Below are experts of layer 2 (counted from 0) of a mixture-of-experts language model. Rows are named router (the router's row for the expert), up (a neuron's input weights, with its number), down (a neuron's output weights, with its number) and show model dimensions 0-79. Each number is 500 + 40 x the weight over its row's rms, rounded and kept within 0 to 999. Numbers have three digits each.
After each expert's rows: "mostly gets" lists some tokens that are sent to it at least half of the time. This comes from a sample of Wikipedia text that the model never trained on.

# expert 28
router:489480499572447556465499524496419487446442498553442469517462514505513507491438471463449516472474531514479542528501484578436482531570502448469453584499519484509490496457429458566434475510508512544485480595538474454551498450479456489568441576
up0:508451534421539555558530556463521527537490555525485488470473471540591464476500514530555502573529512518500501553468457552370420461505566457463491481438559464491588441562535457505451460460541449456498469528467487509531487485432495504508496535
down0:545497572462518475498490452544505511484489497487443509501457509593491485463477447539542475566478466480458546419480517570469513455477483476526528533511497471537500425554504431482528525534515467446483484447570539500467479567473503491524469558
mostly gets: "ed", "ated", "ized", " built", "ted", " led"

# expert 40
router:466450536480452468452462562524460535458459449546465442499553492534446547463455454547456443455517547546495545527466458528454457492528546455466448541469529491530524546508458467553474443535538451545537464544489442459559545453467466486542487542
up0:480479486500474455438473524479453521536472470442546475484556466487501494518511509537482470455469491530539471526481446518421429491487539496476472464422531389482514488497455486568502512535553517511484501533524507503442513469522424499428554566
down0:468417592523560475511434537470474480443546460512461481523477468467594486533504562467546530551488490467491449439451416518532499529448515454545471513484467527502528536536490512451535582525488457522574528449520515501508461502528512477474469505
mostly gets: " Sher", " Ke", " Se", " Spe", " Later", " Fe"

# expert 37
router:483441512476457474475466550482503517465412468524455512544480506489476509477487456496528525448542606540521525510489461483461477458554475419459510542493542453483524538540444481548486537551505507528492482511514483435514509447401391526516458569
up0:464525536503528481479390531539516563535522537465476412532425472472530447502506474450498501440511472528491521530533448535478437451522541439442529467504481467451446495440517606518524455510542508448520559448552541494548485540453473513567464447
down0:503467497557514462555558547487484518520564500474501542469523531572430587438500459568450494478509572463427541508417550426440491492523506549484426575482478520528525458572513495486494533503506533434520529579530519500472478462496526505536465511
mostly gets: "izing", "ulated", "ged", " example", "formed", "ating"

# expert 46
router:466456543463453468452462563522462534457457452546465446495552489536441550464457453550460449457519547542482542529472456526451455508529547454461453540470528492538524543512457459548475428533538449537538466547498441458553546452465462485541490543
up0:404490468423480529448496523564496570496460421568488543479474509568500536493451398494466488400523487513561516463468472611477446474459514558473492489547549556516477540499480486560495561539546515557497508485468482525446483535514516459426491479
down0:472525452482533544449507458438436478444472524525515541482480575451542486501493527491524497485550432477517532486479553496494500512469474452538512453475445469561488513475553479485562470461485424472486500525508494427495531423480486498558528427
mostly gets: "awa", " Productions", "KO", "After", " prompt", ".e"

# expert 20
router:478500550497471493426492502538461519419485462527501489499472515533510487471445448525466478441497626515515519496499485551491492528526520500492459524483539491545503527519472511530506514555544496545508482536506449465520533492454457459555464500
up0:520506476498502518484462487453513511568505571516489552503481534519513519461483504612608467472493460474442519456536484473477502447466518527523524471504560521507513514502437478449435443478526563499506469489545437470516534423542508442507564452
down0:501506502628530527539450513557483537471478463494486466568537471533444471505477496422416514500559503469557529477471512511485498461539518501511523463474615464537534459513501568565489608518448433548515486446503530502480507529509483543510496522
mostly gets: " The", " the", " a", "The", " an", " her"

# expert 55
router:467454543473463466451461560524463531462459447546465445483565482537452549460454454555456443455524542541494542524469454520451458506525549453472452540471526484533526546511459460549473438538541451536543463546501444454553551450467466491541486540
up0:489457516478510512513567523519480485492498449522456532509479533467510572513540528551507488543470511480498533446428465504483492560488382454452436451484451500470541552557465520473523528482485457547443456574452502483507524448501412524435459532
down0:534441451418469533495462489510493488545396457515509478471473471466470528553516443550494415513462589457459540491566530456543525495510469573541475493543503527528401481500482431475458438478487459529454474500468542543515457491517504513466545505
mostly gets: " winning", " won", " goal", " played", " scoring", " contributed"

# expert 15
router:413460531447461535494489518547452515454462501519485453549480515535502532445505492537481461473554613544525520538410455594463493508507551418456423528453523480531508526542490442510472491542544451568517397519469501502534498417434424449549416560
up0:437445498428503540531432473543515502539532482560481447562448540494452575507545591532537496480460465493486519550505549460490440440571525495515444459558515474476505586554476521531492463500509494499483450488448532529522432450402491393567512509
down0:614555433525450475476482488484503511488502514515443575546550484499577534458537452466570460545527526478529504493492498565559565494452531469509469561425512488447492487515563517449494449469541451554489510501498508447441498526532469568503503499
mostly gets: "s", "ers", "ions", "ations", "ts", "es"

# expert 30
router:462454540473458456453459560523462532460457453546468446488567498536436547468459452552455444457518546543489543528471454531456455504530548454468448540471528495534534547513458462548470435535539455538539464544500443464555547453464464485541485542
up0:462507500493424523484532518499473522423546437539518532491424555548495511488415470500504473440557534523491477486498507484442396520423550376497523506515511513542504559528521485472496559481508465492534490521509479536490519409511438473461563484
down0:481463475479450500500519533541435497550515515497526541507417506484453442515428525497493554489434456495421454585484547468475503531575473489526500486473516517498420436471506481495489497593509428413482546508528557469509451495446527489536493495
mostly gets: " west", "/sq", " ft", " overl", " use", " conn"

# expert 23
router:471513513522486439484482490571477545467481451537466484458472502506459531465500504527481483488556471576540497548517402505442431464541538444514483585434504486581522523531454518554494528633614520519532508552477463525498517443467511521516512490
up0:503504467528521527560501453507477540536438460535540461506519535477516501529493474535460513461507490547500489548596468511471475486535501384487513544396473518474481479470528507568448535497509499529510505486546469468517513442464502543434526480
down0:499514515526489403415549451509491540514522510484481473470533448556589525504467562423484447492531523502529542514465470514507451496543560546493463521510483570410501510483487479480506521547490447411494505511527505489435538471519471495485571468
mostly gets: "y", "All", "l", "Other", "General", " Full"

# expert 57
router:415497509522439514457495547509487548482461496515500412494534518529471524457464487546398490430510527577532545562470462537481444514520558495459425520511504477537505553519457494521522515526517464580520500529509377473559494466467466489513457535
up0:424496551492541513500499594448512513476537470466493503463520471487502470499464545506507467554480496458465546487517462511499519445541548507419441393506436480464481548526456511543566530545510475500560497541472481501519470444506515497511560478
down0:515503485509482479478444511519494483542561439426485488564478612555483538503447555497512539489491472493487430465498495565491574529445477547534434515514525497464562476534466518566515446510506611427563523426519524452457486556450454505467447521
mostly gets: " Coordinates", "|", " Clade", " master", "He", " He"

# expert 41
router:463459537474456466447457557524463530460463450543465449496555502536442547462460457551453436456519547543498544528471456528455457495529543452467452535473525488534529547514458456549475431534537450541551465544482443463555542452468467489543487538
up0:506445562529511525571480506461470449535468468494518536541508531434503544451603487401482441503475600488502563498514613507468474557523468466420487551471574488515516487510539487545474442497498442512513533539531429542527548468520498431523471557
down0:493501492512500563448479550454425558541493534487521506467499505493561528458502522512481510484487499463530484480510543565473468563565555533576490430548392495529398422501533537534430483571502500461518419446497495547432487486492575480502454517
mostly gets: " por", " Mor", " ibn", " J", " Mur", " vir"

# expert 3
router:464460542476461462449460557523467531456460449548465442495563491535459545462458455555458434454519544540500544525478452527459456496528545447467450540474528486535533549511457462552473433533541453538551469543482445464555550458471467492540489539
up0:464456467538438552485458505468500499517449489475477469440493544500415445574476464557461475444430539549543569485479417529443500506480568410471498474432487504587443482450442456462437481529494452459593550551514432488534496482518506506519518526
down0:455435472447523465459538499430448454486506510522520510480521452492489586507459480475530518531457524509505496398595528508492582533529465551538507482524511508468495481604566556469518520517396514534499446418518450531480514472478500489510500468
mostly gets: " took", " went", " take", " get", " had", " received"

# expert 1
router:464454540475459465449458562524461534456457447547465447484555488539457548465458454551457445453520544543495544528469455526452454495528546452464449541468527490531531546513457471552468440539538448539543466542495442463552553452467470492544487543
up0:499468466479545487491480461427482488513491416446480459515542553514518516492504486489490538491574487547490473536460484506526510465521488539536464529453464418528485456545442414546534491531520581550391473576560431446554545442474489482469468498
down0:571475527534482480501510523542532566498497468487534477526464494451472413526527487512548521470491457491550471495510434523463514458500501542452513449569413461509542406544583503502491509585525532575579524536400526477524500492580513434495471555
mostly gets: " F", " fire", " Ricky", " MPC", " Matt", " Sp"

# expert 38
router:463453542475458455450462557527461530460459451545470449486564495532446547466455454549457442455521545543500541531470455521455459505531544455461454536472529489533533543508459469548473433535537447539559469543492444456552544451465466497538485537
up0:472531502444524513491502577506466447479417521501561490487499511523543526484465528560451542537549543543491517536436512521486477483532439452457525453466520521449521510418414527537524490527502474534475531594513499536575493462460405453503542513
down0:547465568468527473545500536495505537514510413464453543521478581466573490579460507601506483449414407525456472479495558576568490451447544466470486499474470436469459505480502443536468510525455501516463480521538541488567509511526492502477524579
mostly gets: " Mar", " Y", " N", " Mon", " No", " Vol"

# expert 45
router:463451545474457467450461562521463535458461451542466449492564495535443551469455451547456432458525544540493543525467455523458455494527546451467453538476529490532519543510461471552476434534536442536559468543495446458550552447468464493543489543
up0:504467503492461561470501541496480509469402507512497467504485479518492541506496519554459495473529451516483545522500456473421507508520505442463463539463554511541465519551539551519517485502568467484527408438472522551459538456515529578582521538
down0:511506598467470556537458528560448477493503541493488436463541467495538457461504473517526485487465489500476552520490561465549480459405457514452488501569501535534543456494478500505534531510472494453531485558588535548504536510489425503531498534
mostly gets: " Si", " Sac", " Khan", " Sut", " Jar", " Nar"

# expert 5
router:472472510495449505432461551542431492475438475522476451533576491543469501455477409493462507468464530546468549546459468528463465535490573480427463514489518544503523545479469468525486448555552448503560491529482476522528529465431455477503486530
up0:490497537513501512462539457479414518515482455450477512487492482472512565557500473423450535550542459518512462497542534491532438416542480498514515549519614543507531555529491518505465605544497552482486460553454497499465478448457548477469418482
down0:542507481542509491537485553520520485477470542533454520545474532531429545465473500530489506504493552521496453532535449487539501551495497478449512546511460506544422530571478544524469534482449493374507518461529534489540526520476518614530469511
mostly gets: " ch", "-S", " Bl", " fl", " f", "-f"

# expert 24
router:441501502485479461467483504534486512445447487542464476458560518506450515495492480507494490446489562551523507562472444517464468497530502466464421553446527485518517530528418532519521475511553502505492475560486487483527506461468471454590494527
up0:497519531441519558510459525494513496457444498478557473479487506504434449440478467408482533492440475460492532512487541569458520469455555539417456539529478575562538464505510504481475525501593489473434504459511522486506428454407524467452554555
down0:482465461538527530501450509546487513481428442527559494622447535440434494538476504499485494413445501495538527519406480553469449439510515526443478448437522452547510471518419546441492495524536486470522492507484556488466485554495450488487492516
mostly gets: " and", " by", " but", " or", " &", " from"

# expert 18
router:479496485476450501428442520545465533436479481582496458528518479548499580476454482539473468441519601519519518527463469498413464522527555496423494538438547482510537532519484514545461457562531445515473464507467439477528549454400428467544513541
up0:559557487466424554472599490551512495457503491563501457445492534550452498495466474534526481455491531437456553417542474459447500452548481500498499563395537519468515489637467520467451508528535511530532456447530423491493433508494513488526553505
down0:459442479512485462479518501400546434515410497472469530508522509464509470453485609451491572585523453474508545522513453476554572508473461434560453467529493584508491478488441501512534511357457569471490522518540490481518536482525475527438442547
mostly gets: " his", "'s", "'", " her", " their", " its"

# expert 44
router:478525510457472526481478542482477495507398460536477465465520510563537526461495442624451503437474491558476503554491455522467480495521510441489504581415536434512500551543476508502464439535568511501522427524446486409495502475514438458503507578
up0:495509497443521574498493484505507491585445548488527511492480459554526535428445480585444483535529556560464483523535471494520431536519462531570513509541587457604461519508528563502416548507506429486508509500493468532493508447530489463525604472
down0:572462525468581473539467482480515496499495454464495460545521477481497506475463469491548524507530531509530512446506539545499522489487464555513516560437420506514475561485531465530506488563492514480471452524525489477492444512463487471479585435
mostly gets: " career", " years", " life", " century", " age", " death"

# expert 4
router:477482498471515512499472501536498579480454468538463479467559447567522544497493456494427446422507517522542559532483451532482491514531494461454477532474562495502520551530447481524465504525531517527496401527492494431507549459497480466586401530
up0:510514486507602552481485528428487540493516454576526522499519486468509546436580486522508488502574543508461532497453542456502478518599447506478526444515472507494488515534473443514513446559470504476540561505527502533575448490427549545476461485
down0:494481519470495436507490506482549461534500509485477562477512516433498476499562551495436517513479434494527580493578550523501439477450503510456513533513527480499595474436571428544456505494521363443467545445419420580448484516495505526525539513
mostly gets: " —;", " |", " Merc"

# expert 13
router:421450504510496480429493521521479543463483464596500426485523460497465548483451465511492479468525553516479531512452470486483419513512580455460455614490568480513505567561471463553475485530494428561501467527496474489553520484482459553557507542
up0:549462427559465467495475512488459442564523463562458509570572486502514477524443583520534431427479512501462541446584522466483515471481483395484457468486505563460472504600468459500447498500485517459505537452485538538561472527549440476532475531
down0:490426509520517536458535509445527511479455484429529406464526508484484555525561505485525525473494536470539472536536524477514534474563520456512480486501457454445521494527484451453482539501451495535530536490515444480472489535541477545543549521
mostly gets: "\n", " |\n", ".\n", ")\n", "\"\n", ";\n"

# expert 61
router:464455539479460463448462559525465528461457449547465444484562498536442549461456455556462442457522543544495545523467456527450454501527546453462452539477531490536531546513460475551475432536542450540542464545494442461553543453465469490547487539
up0:456480553530568577495460474490470556487472411553482495417596514475430521484453563536424481480511509453538552515470472559480465543579498485514460557513538482509468493537438492563452521527555437490485510513523429530553555474453449476471527530
down0:529506487512555493501531504464500457553562548516544436447473540529604552488526504505445450493441437493475501518540440481492516515536550553520506534546552497484433489432557508415528472461503522518507500520500530507526540587479459443494559578
mostly gets: " Alberta", " Italian", " Russian", " France", " Australian", " French"

# expert 7
router:466455539477459464454461562524462533459462449544466446479561490536444550468456451545456433457509546540488543525473454524451459495533541454464452537472528485535520545507462471549473439535540451540551468544494442459554548453466469489542491541
up0:497470450509544494491495486488474518492424508596559431449502527498478505509572583527459478501534505474540492492515460598437481500471552514509458519455516442542516523525447508558509485433607484542449482485430475561525462494482512479543512566
down0:460559492549544486520483592520489525479539477514437560482425490469518457494438538511439547522511435535414598482457520526548444462574537413542563514428424499496486465519446517500405511501518486524532508423517543472517422523497521458581445519
mostly gets: " −", " +", " U", " \\", "(", " MF"